Below are experts of layer 8 (counted from 0) of a mixture-of-experts language model. Rows are named router (the router's row for the expert), up (a neuron's input weights, with its number) and show model dimensions 0-255. Each number is 200 + 30 x the weight over its row's rms, rounded and kept within 0 to 999.
Before each expert's rows: "mostly gets" lists some tokens that are sent to it at least half of the time. This comes from a sample of Wikipedia text that the model never trained on.

# expert 126
mostly gets: "od", "f", " list", " kind", "m", "gg"
router,208,201,221,221,204,260,198,213,207,207,182,212,228,191,154,213,186,138,181,173,249,255,161,227,175,186,167,200,210,160,150,286,181,187,205,176,225,210,156,181,185,196,230,223,262,201,200,213,219,222,221,231,229,239,220,270,162,237,202,170,245,172,170,196,187,188,194,168,198,209,214,229,228,232,176,190,190,199,136,139,150,205,187,217,223,229,202,208,190,230,155,190,205,217,164,238,134,209,193,218,154,202,208,175,242,152,237,190,242,233,232,199,142,168,241,227,134,175,180,228,252,241,196,209,225,239,261,215,205,274,211,236,155,265,215,171,199,228,208,232,198,202,190,192,147,205,196,174,179,175,202,188,211,194,187,160,186,155,220,173,148,201,224,199,175,175,187,188,186,199,158,188,182,196,189,185,224,180,192,222,185,176,170,238,209,217,204,167,203,249,188,256,225,203,240,208,209,217,204,259,224,201,188,181,181,226,221,180,229,232,173,150,116,229,216,232,209,196,250,176,199,188,231,200,212,199,180,178,113,192,159,163,219,135,184,199,180,230,227,219,169,166,162,199,157,222,213,189,184,252,236,219,183,221,215,215
up0,209,169,210,199,210,207,193,241,204,186,206,195,219,184,175,239,217,141,202,221,172,244,135,157,191,192,218,200,210,205,182,219,186,193,231,177,160,196,207,173,191,176,133,203,231,235,211,165,248,159,224,196,199,252,202,210,213,220,175,153,260,244,172,230,195,234,202,225,192,107,163,194,186,218,168,214,175,159,225,214,213,164,195,213,194,131,185,259,138,146,212,216,232,175,203,206,210,226,180,172,184,167,149,217,213,208,214,165,208,241,213,214,143,194,174,182,178,170,273,215,222,245,198,229,216,184,208,209,218,224,213,238,201,189,232,196,187,208,242,191,175,194,210,232,163,225,201,157,172,206,245,162,221,174,195,241,103,148,202,224,216,275,214,196,226,179,219,234,243,243,188,253,160,207,193,204,215,208,215,171,223,184,163,147,226,206,210,164,192,237,210,191,187,193,211,149,174,204,185,248,181,199,181,200,224,199,214,254,261,202,181,227,243,246,144,199,204,272,186,186,197,262,220,228,221,188,142,206,264,153,221,213,170,202,213,203,164,219,191,184,219,147,170,230,185,198,196,199,198,229,175,153,204,242,203,152

# expert 70
mostly gets: " Pal", " Sab", " Kar", " Ag", " Pap", " Pet"
router,196,184,202,161,262,193,232,159,145,228,174,171,251,176,214,206,211,191,215,194,242,223,184,205,181,187,184,186,217,182,188,233,221,179,219,240,246,232,167,170,162,200,239,246,211,232,210,155,222,210,210,241,207,213,215,245,201,232,225,200,215,173,255,207,193,132,197,197,177,214,198,222,246,231,127,178,187,236,123,197,161,144,170,222,240,234,221,170,208,195,188,163,190,175,134,210,182,283,214,201,146,190,234,155,192,157,201,230,214,197,230,165,137,98,202,175,211,199,251,178,191,186,192,208,155,161,243,211,180,223,191,152,162,222,176,199,174,209,204,263,178,199,169,160,190,181,211,160,247,195,215,190,184,225,191,161,153,165,176,247,228,219,185,201,199,183,214,163,194,168,192,195,221,201,181,268,242,169,201,253,205,183,180,202,235,213,241,201,258,190,165,220,238,183,235,227,141,185,209,229,204,224,172,218,181,213,180,162,179,247,191,233,199,271,200,241,192,188,214,199,199,216,216,222,229,199,187,238,149,175,200,162,252,174,197,222,171,209,251,220,192,209,159,214,219,178,210,211,195,227,149,205,228,228,191,192
up0,244,199,209,222,187,206,202,185,180,210,178,218,173,157,179,189,212,214,141,227,178,187,196,207,204,218,177,234,155,167,224,205,254,187,160,155,202,198,172,236,181,217,199,254,179,257,184,157,167,181,217,176,184,186,189,177,228,171,230,226,196,224,181,188,188,224,184,233,242,165,189,232,212,166,184,147,235,200,182,222,201,187,236,210,256,180,193,219,208,225,196,167,204,214,299,242,216,173,224,227,176,204,194,187,155,211,259,246,222,219,133,196,168,169,195,208,236,241,162,172,217,197,191,254,173,188,253,232,221,204,169,219,182,160,206,172,249,183,167,241,214,152,172,157,176,199,204,141,227,182,192,204,188,216,225,213,188,230,118,255,179,201,212,134,159,171,168,180,213,265,227,199,132,154,254,230,207,188,156,180,204,149,283,199,218,231,211,233,167,214,181,226,205,168,210,181,194,209,245,225,197,157,175,249,198,173,216,227,151,173,168,186,224,245,205,183,166,196,233,243,214,162,151,191,251,229,180,172,198,163,225,205,263,206,174,216,210,238,195,209,138,209,175,169,241,197,194,191,212,202,217,225,165,195,214,184

# expert 17
mostly gets: "|---|---|---|---|---|---|---|", "|---|---|---|---|---|", "\":", "|---|---|---|---|---|---|", " |", "%;"
router,216,196,195,183,215,195,241,202,213,202,160,221,224,171,232,196,181,178,139,189,226,241,149,237,223,217,147,139,173,219,208,233,230,177,234,196,220,213,195,231,197,196,233,203,212,192,261,174,230,252,198,264,199,210,215,225,182,194,241,198,185,206,226,252,174,158,242,167,209,211,151,205,161,246,153,152,207,240,182,225,162,170,183,173,205,185,232,221,202,176,177,186,186,188,164,191,197,181,200,236,161,195,221,143,196,196,200,249,240,196,250,212,155,176,192,152,141,219,241,227,213,225,187,208,219,190,215,282,188,251,131,209,154,207,191,153,153,216,228,195,231,250,188,201,136,178,185,152,168,170,251,205,186,173,224,162,220,188,201,186,142,167,237,263,199,206,223,165,204,220,203,186,168,245,167,268,204,189,189,219,177,178,194,227,167,266,202,234,187,198,154,210,221,200,233,266,140,181,220,227,214,198,207,182,179,217,245,177,184,222,174,175,192,205,190,243,230,183,253,208,189,185,211,230,195,189,179,247,194,207,227,182,242,175,209,228,173,185,187,236,145,161,194,232,234,148,180,200,190,238,154,191,251,238,200,212
up2,191,202,206,117,198,197,202,233,168,223,199,190,190,179,199,156,191,215,197,208,208,201,221,191,222,151,155,153,199,185,212,203,188,187,150,288,199,166,205,167,200,178,172,169,200,180,188,135,188,143,190,198,198,210,208,284,157,183,189,207,178,223,206,154,172,153,210,216,130,221,160,293,239,223,186,173,209,221,190,165,162,173,223,200,224,208,165,276,212,212,227,263,206,160,193,198,194,203,201,140,217,197,162,249,230,182,240,199,209,232,248,201,182,172,263,243,190,226,191,202,162,211,180,198,198,201,209,269,223,184,183,221,262,174,201,219,247,239,202,174,218,183,120,212,165,202,207,178,162,208,183,228,217,244,214,217,176,175,223,188,216,227,252,202,249,220,212,204,154,226,195,172,188,241,215,204,212,190,154,181,190,142,197,175,156,221,225,198,225,203,190,208,217,215,194,221,187,173,210,169,188,169,171,219,148,199,207,233,153,220,188,170,201,217,204,218,212,260,165,202,233,245,195,187,246,230,204,208,139,187,161,134,267,186,236,203,212,153,250,199,204,239,211,219,164,198,252,207,206,186,170,188,212,183,169,180

# expert 44
mostly gets: " In", "In", " w", " in", " o", " \\"
router,206,229,189,230,256,219,211,195,248,180,195,174,238,175,175,202,196,177,188,174,229,238,190,221,147,213,173,217,140,235,189,207,229,183,233,208,212,232,134,180,188,240,211,204,215,215,173,233,181,169,197,195,215,240,228,241,163,218,175,210,187,186,175,256,156,190,201,211,246,214,156,199,175,277,183,138,179,216,143,215,182,145,223,214,237,181,198,199,197,218,210,153,234,182,191,257,157,185,161,220,181,232,209,206,183,165,220,213,205,270,233,177,167,150,199,180,151,217,255,182,186,226,187,208,183,234,210,280,144,210,185,234,185,241,201,173,150,232,183,249,189,202,182,222,197,216,203,148,220,185,159,198,168,187,178,172,237,149,214,185,190,244,230,230,161,200,198,152,184,181,149,186,212,221,189,227,234,227,207,235,155,204,200,291,178,239,224,231,223,215,204,213,146,194,197,219,143,254,243,222,227,203,209,192,176,215,228,158,197,193,132,181,171,243,218,229,167,227,212,168,158,216,222,203,194,207,181,164,194,185,204,171,265,131,211,213,196,233,175,189,217,209,205,240,226,233,170,243,157,189,197,211,232,164,191,224
up2,197,196,163,208,240,193,199,162,205,193,215,223,195,180,211,254,190,167,159,186,265,183,197,186,244,182,192,185,201,255,164,240,193,183,227,199,201,196,160,212,209,198,250,223,216,201,204,177,226,214,274,206,181,191,263,182,204,220,223,185,172,221,219,162,196,147,214,125,233,279,164,231,192,179,175,169,152,160,173,243,153,178,123,192,227,220,203,263,212,220,200,193,227,244,198,187,232,237,211,174,198,210,174,227,210,153,210,186,168,219,166,148,245,156,244,186,163,219,216,197,193,274,253,214,227,203,205,158,155,197,201,236,191,203,183,196,183,185,174,221,210,192,197,189,205,151,273,230,252,182,197,196,194,231,184,184,212,240,167,169,171,166,239,262,190,208,198,211,193,211,219,181,214,209,184,242,244,207,229,280,213,174,188,169,162,211,176,196,185,189,170,263,227,183,196,180,198,218,251,235,174,164,215,140,207,229,240,160,205,202,251,219,154,182,226,171,174,197,148,211,185,261,208,226,186,164,181,145,175,171,235,151,168,169,159,153,148,211,180,193,208,198,206,228,224,197,204,188,194,237,202,217,238,171,187,199

# expert 45
mostly gets: "The", " The", " the", "the"
router,212,208,237,204,248,270,210,166,231,209,191,178,164,144,236,173,185,163,169,216,211,219,157,219,208,239,185,187,171,214,179,243,199,191,225,237,204,179,180,188,103,184,222,210,224,231,202,172,209,225,199,245,206,259,199,214,162,198,236,159,215,202,209,253,143,197,201,210,235,222,176,227,195,243,198,177,168,191,190,165,176,156,187,238,241,197,179,185,234,195,230,252,198,139,199,207,197,222,210,190,179,229,222,146,158,197,224,194,250,190,222,213,110,179,246,160,198,161,203,202,192,213,215,232,179,166,191,219,188,216,184,166,178,223,140,162,180,225,179,185,212,186,141,163,170,156,218,190,213,183,196,176,223,191,181,181,208,243,144,206,190,239,238,207,192,231,208,131,222,219,167,202,203,260,162,223,221,170,196,255,231,199,179,226,192,203,223,233,227,228,193,192,159,186,225,240,160,220,188,209,163,173,252,145,165,227,228,187,204,217,178,206,175,247,195,219,227,214,210,195,143,184,213,226,192,233,158,235,189,200,214,123,273,189,174,217,200,210,227,169,165,149,207,251,220,174,180,242,236,208,158,170,231,248,193,259
up2,154,209,253,158,206,202,180,210,175,157,207,214,200,216,213,276,228,199,198,219,155,196,201,201,148,219,227,266,224,216,236,191,218,235,216,225,228,172,182,197,239,186,183,213,172,207,195,188,212,161,226,205,208,207,214,195,198,246,172,173,153,226,194,208,176,189,222,178,184,225,195,202,252,137,216,148,222,166,168,193,227,238,202,254,152,155,192,281,182,183,197,198,268,139,217,233,221,174,156,217,221,201,223,250,230,216,205,202,149,185,191,228,220,183,179,173,182,197,193,187,216,198,199,206,162,227,215,204,228,211,190,178,149,206,130,218,159,231,149,195,248,170,183,242,179,223,144,244,213,211,113,172,230,217,186,247,161,238,146,178,172,221,180,219,201,179,210,216,156,174,187,159,258,203,223,198,158,207,182,213,155,204,146,186,233,206,245,159,223,190,162,172,208,208,198,201,182,190,203,240,253,196,210,190,170,211,209,185,181,156,217,197,219,238,232,198,138,172,214,184,235,211,214,248,166,216,192,221,249,194,197,236,222,213,251,203,127,244,220,200,237,215,172,227,149,151,193,274,212,216,229,219,179,199,231,182

# expert 9
mostly gets: " rel", " Reg", " reg", " res", " inv", " Gen"
router,212,198,177,155,234,214,219,211,188,234,144,174,176,180,234,237,190,208,162,155,198,232,164,215,200,206,201,221,190,205,154,218,223,175,269,210,247,211,190,190,116,190,216,223,227,210,199,153,194,209,182,220,232,290,237,205,215,225,173,227,161,186,224,210,203,180,227,200,170,205,153,210,235,186,118,165,153,277,181,198,163,162,197,231,198,257,205,205,193,223,198,213,230,172,180,214,196,202,161,202,151,170,170,202,197,200,232,256,233,204,253,158,164,170,203,188,218,203,282,262,238,220,216,164,195,178,246,198,170,209,147,166,173,234,187,171,199,198,161,230,187,158,172,178,164,177,193,189,212,197,185,184,188,155,186,161,193,154,192,238,108,207,206,215,197,208,234,248,128,188,140,207,193,211,191,210,231,202,227,201,259,175,203,207,187,238,191,203,238,193,165,205,189,159,237,231,154,212,207,237,201,188,242,193,147,246,212,177,197,219,201,190,220,219,187,245,212,174,234,201,207,240,201,217,224,190,193,197,213,203,200,198,163,146,157,203,215,238,209,234,229,216,205,205,270,192,163,227,152,237,152,171,204,232,205,232
up1,199,161,260,224,198,198,167,114,177,192,181,197,231,188,219,175,192,207,182,184,270,199,162,127,196,159,232,143,236,253,287,180,181,189,154,184,206,207,158,210,231,238,210,189,220,240,160,179,222,170,214,172,201,221,240,191,150,174,224,162,173,217,184,199,236,188,203,227,172,208,203,228,170,153,206,207,227,227,205,243,183,182,209,150,243,206,198,208,205,277,205,120,215,192,173,188,186,177,237,200,215,177,181,208,188,207,216,209,207,248,168,243,148,223,193,244,195,237,208,198,193,263,170,254,163,200,195,189,185,202,262,141,210,166,184,224,206,202,244,206,208,187,237,211,170,198,222,239,208,172,148,215,203,117,242,150,135,193,216,201,173,224,247,181,192,193,213,222,166,210,179,240,196,234,196,186,186,203,214,190,239,197,241,195,204,213,238,166,214,216,235,220,294,212,211,229,193,193,212,213,220,217,177,195,197,199,161,117,204,204,155,173,218,195,203,203,222,191,166,213,224,227,230,189,199,233,131,174,226,206,176,250,201,223,223,188,157,179,169,186,172,189,166,226,215,223,165,205,203,167,186,204,244,229,227,229

# expert 81
mostly gets: " along", " across", " throughout", " off", " outside", " ahead"
router,221,202,212,248,201,268,190,136,200,203,174,173,210,193,230,197,215,150,165,183,211,186,169,203,238,254,206,199,211,208,238,222,223,215,207,192,229,211,176,181,189,229,251,200,208,265,276,169,202,207,193,213,183,247,207,213,186,207,241,208,217,164,211,270,150,214,206,160,189,251,155,207,214,273,192,179,204,213,184,175,144,141,193,222,212,205,214,206,204,190,208,205,171,192,195,245,188,224,153,196,192,196,214,224,196,164,225,218,210,214,198,226,160,172,214,189,183,146,209,198,226,205,188,211,224,188,166,232,174,247,153,206,131,197,178,161,186,199,226,214,205,225,155,207,151,205,229,180,239,190,198,212,184,189,143,162,200,144,145,188,197,175,212,215,191,196,240,167,164,164,203,138,181,250,185,240,237,199,198,247,203,168,216,255,205,227,192,176,242,226,201,185,223,180,206,210,204,190,186,184,255,185,234,180,165,206,286,166,199,251,217,170,139,198,226,218,249,253,223,154,183,193,246,195,201,219,157,200,147,174,209,141,176,170,136,245,218,160,228,192,181,190,161,216,185,183,154,241,143,211,192,211,239,212,163,262
up0,160,253,223,189,235,190,176,207,274,195,198,193,142,203,196,162,192,190,197,177,227,148,199,156,218,192,195,226,184,227,224,165,202,246,223,185,240,189,153,201,138,192,198,213,201,198,158,189,185,188,201,201,200,204,234,185,197,142,185,168,151,157,277,182,151,184,227,244,252,138,183,192,189,196,189,196,231,205,200,241,206,250,223,250,227,211,244,192,238,232,175,206,219,231,182,191,236,228,166,184,267,145,215,202,210,171,240,132,277,192,224,194,198,184,181,165,172,177,176,235,241,203,186,189,198,143,214,197,222,219,213,202,149,193,224,150,203,163,171,148,227,235,229,188,242,211,233,209,194,212,214,250,212,187,215,206,176,120,165,180,207,165,196,173,178,191,227,237,251,199,208,176,219,248,272,223,231,195,216,255,162,207,177,182,235,215,208,230,163,229,211,195,158,213,203,232,217,235,185,199,193,154,244,135,197,164,223,207,201,216,247,222,224,202,224,208,196,211,184,177,175,243,232,227,176,169,127,153,247,211,215,218,218,182,152,195,166,193,200,167,227,149,192,193,141,212,210,202,177,208,186,215,237,203,226,180

# expert 127
mostly gets: " called", "=", " renamed", " titled", " named", "   "
router,231,189,173,243,243,229,207,204,214,233,163,207,184,149,189,204,154,151,192,216,255,258,172,181,192,220,178,196,223,228,218,201,188,171,234,238,221,198,174,184,124,243,198,234,231,211,157,218,250,215,205,206,203,223,217,253,189,219,206,174,208,210,196,225,155,198,218,148,245,219,172,221,225,221,195,185,155,232,170,206,167,124,204,223,279,189,241,211,193,201,230,172,259,193,188,250,167,189,183,219,164,239,215,164,230,194,243,221,234,210,187,216,206,137,259,192,192,195,248,182,252,229,192,208,160,172,220,203,142,219,172,162,192,229,170,216,144,192,224,218,204,249,155,168,158,206,266,210,194,165,215,195,194,167,174,165,186,225,173,170,208,189,219,190,146,202,234,164,144,204,171,206,175,178,170,209,223,169,196,217,162,211,170,238,195,200,237,149,200,184,212,243,152,197,235,199,128,190,198,200,200,185,173,150,147,236,216,177,192,257,163,181,216,208,228,250,199,198,241,181,189,203,237,223,187,202,163,193,218,212,235,134,216,144,173,199,188,216,228,258,181,155,209,247,195,222,219,248,182,210,176,174,198,174,174,220
up0,147,186,197,239,157,214,204,204,171,189,204,181,173,211,195,244,204,201,167,209,215,237,205,214,255,228,180,254,267,182,165,206,203,186,215,193,182,224,223,211,230,243,211,203,187,187,228,142,180,237,231,173,181,239,244,214,233,257,150,242,149,133,206,206,142,183,125,147,163,177,216,168,191,174,179,229,194,211,173,187,230,199,201,178,211,198,157,201,188,227,195,185,246,180,194,210,193,189,191,158,207,175,226,199,185,211,194,201,223,195,254,184,206,172,201,192,154,171,188,186,205,222,205,192,170,201,234,204,227,222,180,222,192,172,227,274,197,187,183,182,219,171,219,197,181,179,223,187,161,208,157,175,224,225,172,219,195,174,248,244,129,208,186,179,122,196,167,229,259,257,172,174,206,215,192,210,214,225,250,180,228,249,250,195,226,217,167,165,189,181,226,143,191,211,206,214,227,204,202,208,214,163,202,149,200,235,243,224,160,146,177,189,181,221,237,159,188,220,151,198,217,242,165,185,231,216,229,211,196,194,206,160,224,191,176,232,201,256,162,190,308,250,242,262,231,279,168,191,216,202,157,195,207,167,179,217

# expert 6
mostly gets: " —;", "%;", " -;", " |", " –;", " @"
router,222,203,209,169,232,260,222,188,233,202,173,199,163,189,154,205,185,149,169,185,241,212,170,195,201,210,162,126,184,203,200,223,214,158,275,225,220,219,207,189,177,230,228,251,213,201,243,180,175,207,210,253,197,202,209,249,175,196,213,220,157,172,254,232,159,199,229,176,176,234,179,255,193,279,179,192,182,235,172,241,175,154,224,152,247,172,226,183,127,179,201,209,242,203,221,243,210,161,223,221,205,208,176,190,195,187,221,222,218,202,249,194,185,162,230,141,175,209,251,185,219,247,178,208,187,168,214,270,158,248,209,188,159,246,220,176,136,222,202,182,218,186,127,220,166,176,222,198,231,149,224,181,207,152,191,197,193,182,168,214,164,214,188,231,175,163,234,159,196,154,207,223,226,228,168,205,211,189,211,213,194,190,193,209,250,271,222,166,233,174,155,249,172,197,215,212,135,187,180,245,185,200,227,160,182,230,198,163,218,210,188,196,180,225,252,231,220,245,241,204,201,202,230,239,188,216,199,219,197,181,188,144,252,184,135,197,174,221,160,229,201,174,212,224,216,196,203,210,214,230,164,200,252,213,167,222
up1,196,207,222,222,222,214,192,236,155,184,198,183,195,219,189,226,210,128,190,172,160,189,224,232,222,220,203,201,210,192,173,195,179,207,217,230,181,238,152,192,186,213,195,231,280,173,194,202,177,184,191,190,221,233,207,228,241,187,229,188,208,151,274,226,230,185,210,195,170,186,164,210,228,149,190,240,223,157,170,206,221,204,177,177,179,179,228,169,185,215,227,241,209,176,200,214,197,226,183,192,157,201,201,212,193,194,183,214,191,154,188,127,124,169,211,183,121,166,203,149,158,236,207,200,196,204,214,262,214,209,187,212,93,203,181,186,221,190,218,225,216,204,150,220,252,196,202,211,215,211,186,206,226,223,160,193,171,185,197,242,229,217,173,211,176,203,215,249,218,129,238,179,163,236,256,187,238,197,227,227,182,219,220,229,184,212,199,187,201,229,174,198,231,256,214,194,172,233,182,198,256,251,222,196,166,160,206,215,262,190,179,199,192,201,230,193,267,161,228,180,158,178,200,213,164,204,229,151,228,201,237,188,191,135,218,162,178,215,195,243,261,270,248,165,150,228,196,228,201,166,133,150,245,167,236,214

# expert 3
mostly gets: " Animalia", " ;", ".;", "----", "emic", "ulations"
router,258,217,217,215,232,198,213,189,224,200,179,203,197,189,176,172,149,135,202,166,208,217,196,223,171,222,214,206,196,197,215,241,212,178,192,229,232,206,182,168,190,215,198,216,237,216,194,203,191,233,230,232,218,212,203,209,171,192,192,177,232,220,173,255,177,183,226,207,235,262,155,193,227,228,164,175,249,260,156,229,185,108,215,184,272,209,201,208,222,208,169,183,185,140,162,204,176,197,173,224,155,203,232,195,223,208,225,251,218,163,203,192,166,133,257,163,190,186,199,180,270,216,194,207,176,185,239,254,139,270,172,207,182,237,216,208,158,254,217,221,225,247,131,180,182,176,270,149,204,201,185,184,231,149,197,163,233,144,185,201,185,179,250,224,184,178,180,201,186,199,180,146,235,239,223,232,198,189,165,211,188,211,167,216,203,288,202,214,200,206,194,211,237,183,192,222,183,164,235,208,191,216,223,215,169,209,201,186,199,215,189,178,158,240,223,219,194,222,252,166,154,218,265,206,146,205,159,212,184,161,203,130,225,172,173,234,213,229,231,195,219,154,202,208,169,200,188,181,166,227,166,216,250,192,177,166
up0,169,210,235,239,201,249,230,146,192,193,228,195,216,195,234,209,136,247,249,151,200,192,181,246,216,148,155,266,205,204,134,214,184,204,215,206,181,175,167,227,140,206,162,191,237,197,221,198,144,182,191,223,162,221,142,176,138,177,149,249,251,210,229,243,222,137,181,174,168,185,201,224,154,210,179,243,241,240,166,212,238,197,224,161,214,200,205,171,226,194,189,178,188,218,161,245,205,216,211,239,224,150,254,212,212,233,172,217,229,185,189,180,189,174,222,147,188,160,204,164,202,292,182,207,170,188,189,248,205,214,157,198,193,134,205,225,163,224,188,192,190,233,199,198,198,237,198,144,209,230,200,238,250,211,193,232,206,174,167,153,176,197,178,192,199,197,142,210,214,214,202,197,122,258,213,223,225,195,171,197,184,225,183,178,202,192,215,227,254,167,151,224,201,178,202,182,178,167,163,172,197,212,165,211,220,188,212,158,230,196,146,206,181,184,172,219,205,248,192,243,240,155,217,238,212,248,194,228,223,240,225,236,246,192,181,241,203,189,227,184,186,154,231,218,206,209,211,183,164,229,194,186,209,232,159,220

# expert 47
mostly gets: " studied", " attended", " from", " including", " in", " at"
router,238,208,173,197,229,233,208,197,206,210,205,191,159,161,166,195,189,149,170,154,207,227,152,243,194,204,202,168,156,265,217,264,219,161,253,195,180,188,212,218,175,216,203,239,193,248,202,193,167,197,223,235,216,209,214,226,182,182,212,164,195,214,183,219,170,180,197,202,212,239,170,217,224,249,174,141,192,225,165,157,154,134,201,223,268,229,208,196,198,238,231,191,200,188,198,220,199,227,224,247,181,207,176,207,202,170,257,223,200,262,223,193,160,169,210,205,206,188,261,210,230,207,231,173,188,226,199,215,152,213,187,190,144,177,217,183,180,216,219,196,217,223,194,236,167,169,233,170,251,143,149,194,182,180,161,168,185,207,185,232,192,222,221,227,172,200,217,162,165,184,169,208,161,244,169,256,241,214,207,232,200,209,163,224,203,186,210,189,241,201,150,225,244,173,183,217,158,161,201,213,242,252,214,158,129,210,249,131,200,214,173,186,119,218,227,263,206,211,248,141,192,195,273,232,201,179,167,217,211,196,245,178,256,167,203,193,186,221,216,231,184,161,167,231,159,196,173,248,185,218,194,198,229,160,157,220
up2,183,270,195,218,200,214,195,228,152,173,235,217,236,230,184,207,194,256,186,217,208,234,244,212,197,221,238,231,202,261,175,204,205,202,190,253,206,192,213,181,179,197,193,197,185,146,140,189,202,197,186,161,195,188,217,185,227,185,194,178,100,207,206,162,170,192,239,191,222,162,197,195,212,222,220,168,226,143,221,165,255,180,185,149,242,223,223,208,177,143,175,231,184,129,154,156,154,151,207,207,149,218,207,233,186,167,247,230,243,222,237,177,216,183,161,185,206,176,203,192,206,189,196,252,208,198,208,180,174,180,201,171,225,261,195,214,210,200,181,190,203,186,205,227,221,190,186,235,176,184,180,198,244,149,227,186,162,154,227,186,209,188,225,175,177,255,177,269,208,219,130,206,151,190,199,222,237,213,171,196,198,319,180,225,177,190,180,275,196,224,213,240,186,164,247,197,183,186,236,188,251,250,229,189,187,200,232,194,186,194,172,200,190,244,205,225,194,185,241,199,197,203,231,192,208,151,179,261,149,209,172,204,185,168,205,252,205,134,147,207,202,182,199,204,183,234,200,185,225,224,188,178,228,137,204,190

# expert 55
mostly gets: " several", " new", " these", " various", " These", " many"
router,235,201,202,232,220,255,203,199,240,216,197,200,199,175,224,179,201,142,166,161,198,192,173,214,216,232,209,172,186,238,189,288,223,159,207,206,232,219,198,187,170,184,217,207,238,222,175,182,229,211,172,254,209,240,200,234,162,201,229,183,234,219,199,261,172,174,221,148,218,223,158,248,191,254,202,145,204,237,186,181,176,152,159,213,191,202,209,196,208,197,241,230,204,178,180,242,151,260,171,231,177,190,201,178,198,202,185,218,216,198,189,208,162,207,199,143,162,170,192,163,225,228,212,204,167,179,187,196,143,217,160,188,200,215,176,173,152,182,185,182,212,168,150,147,174,183,180,182,216,177,189,128,213,164,177,193,201,206,202,219,210,209,219,234,214,243,201,162,186,206,162,188,147,261,179,245,227,166,201,189,207,163,181,211,203,274,255,206,221,249,164,197,188,190,202,207,158,194,200,193,253,231,249,145,173,222,212,188,204,260,159,212,106,224,215,267,237,235,255,175,174,219,246,198,205,210,146,202,189,182,209,125,249,194,169,230,201,197,237,221,185,192,183,225,184,167,193,215,155,215,199,173,234,275,180,212
up2,243,192,107,197,168,241,205,246,149,192,181,206,201,171,172,226,198,182,217,216,194,186,196,224,203,214,210,166,178,219,191,210,188,190,207,171,164,238,196,186,203,227,196,180,199,236,246,168,245,265,229,200,222,198,265,216,257,137,174,245,190,227,199,158,169,181,179,209,193,248,167,253,180,171,207,154,145,160,203,163,224,206,171,208,267,196,186,220,181,181,174,176,197,224,186,172,195,208,255,224,177,294,171,203,194,212,207,183,170,221,153,235,179,183,209,168,208,235,212,227,234,187,220,197,259,192,188,236,205,239,238,238,189,204,183,175,180,169,228,213,149,226,165,183,158,132,218,200,204,211,196,176,203,179,178,217,227,214,218,274,207,184,221,196,213,203,168,190,195,190,204,212,202,213,213,190,182,215,182,176,220,148,266,213,169,181,192,194,272,209,187,185,192,218,191,156,180,203,240,169,219,145,119,198,168,207,190,199,241,184,258,199,200,182,188,197,209,242,208,198,199,149,149,213,161,194,195,212,208,171,164,223,162,116,160,170,204,193,246,155,150,198,207,203,256,271,171,193,191,253,161,199,234,182,195,201

# expert 18
mostly gets: " comp", " def", " sp", " br", " sk", " exp"
router,198,161,221,142,261,259,234,150,218,251,204,174,181,148,215,203,196,204,165,194,195,244,133,212,218,198,196,197,169,203,223,186,231,162,227,190,233,198,212,172,164,187,237,265,231,190,237,158,191,191,192,211,245,271,246,231,181,207,206,184,206,207,231,257,161,210,227,213,218,178,156,262,188,200,115,198,233,191,171,218,183,179,162,189,221,232,212,215,166,187,199,180,225,145,167,204,137,215,145,253,167,223,217,200,216,189,170,193,184,232,246,127,125,158,172,146,220,229,215,212,240,235,251,195,178,222,229,189,180,242,189,159,140,221,200,187,193,198,219,214,152,197,164,203,204,199,225,213,248,183,180,166,194,199,160,180,208,161,179,212,140,191,188,208,193,178,211,178,131,213,212,184,215,246,166,225,256,174,215,191,196,210,188,208,184,221,206,181,194,183,154,206,225,183,218,195,146,225,256,197,219,187,187,204,198,283,214,187,226,247,197,158,172,254,181,226,186,153,200,221,193,245,230,223,190,219,169,192,172,219,246,182,208,191,227,186,199,183,226,191,183,205,163,226,235,210,184,240,204,240,186,195,254,224,207,209
up1,181,181,191,214,208,195,214,212,183,168,216,219,215,215,253,226,149,179,165,219,186,202,173,183,170,188,167,236,244,190,219,191,164,169,234,224,231,210,227,210,240,191,211,261,220,185,183,143,249,202,166,162,212,238,210,236,195,172,205,129,194,195,181,222,184,214,234,245,193,236,175,239,203,159,183,229,153,222,225,254,222,211,174,153,219,216,194,253,254,162,221,158,187,182,206,171,213,239,106,165,178,166,188,185,158,204,183,229,193,196,177,186,154,176,203,205,125,155,243,175,232,167,216,193,182,223,208,175,245,260,196,222,174,210,193,187,208,153,207,207,195,222,181,137,213,191,204,212,255,217,168,248,238,224,183,161,198,162,212,206,187,226,201,195,223,237,221,197,125,232,220,202,155,236,228,191,227,184,182,190,176,230,178,275,175,190,256,206,225,195,146,192,143,178,216,215,169,195,176,205,242,240,160,221,209,199,154,287,168,228,185,175,189,240,219,200,208,211,207,158,224,197,221,258,186,219,196,185,171,209,180,140,196,206,188,185,252,237,243,179,157,204,139,167,223,203,166,189,155,190,230,198,195,221,167,227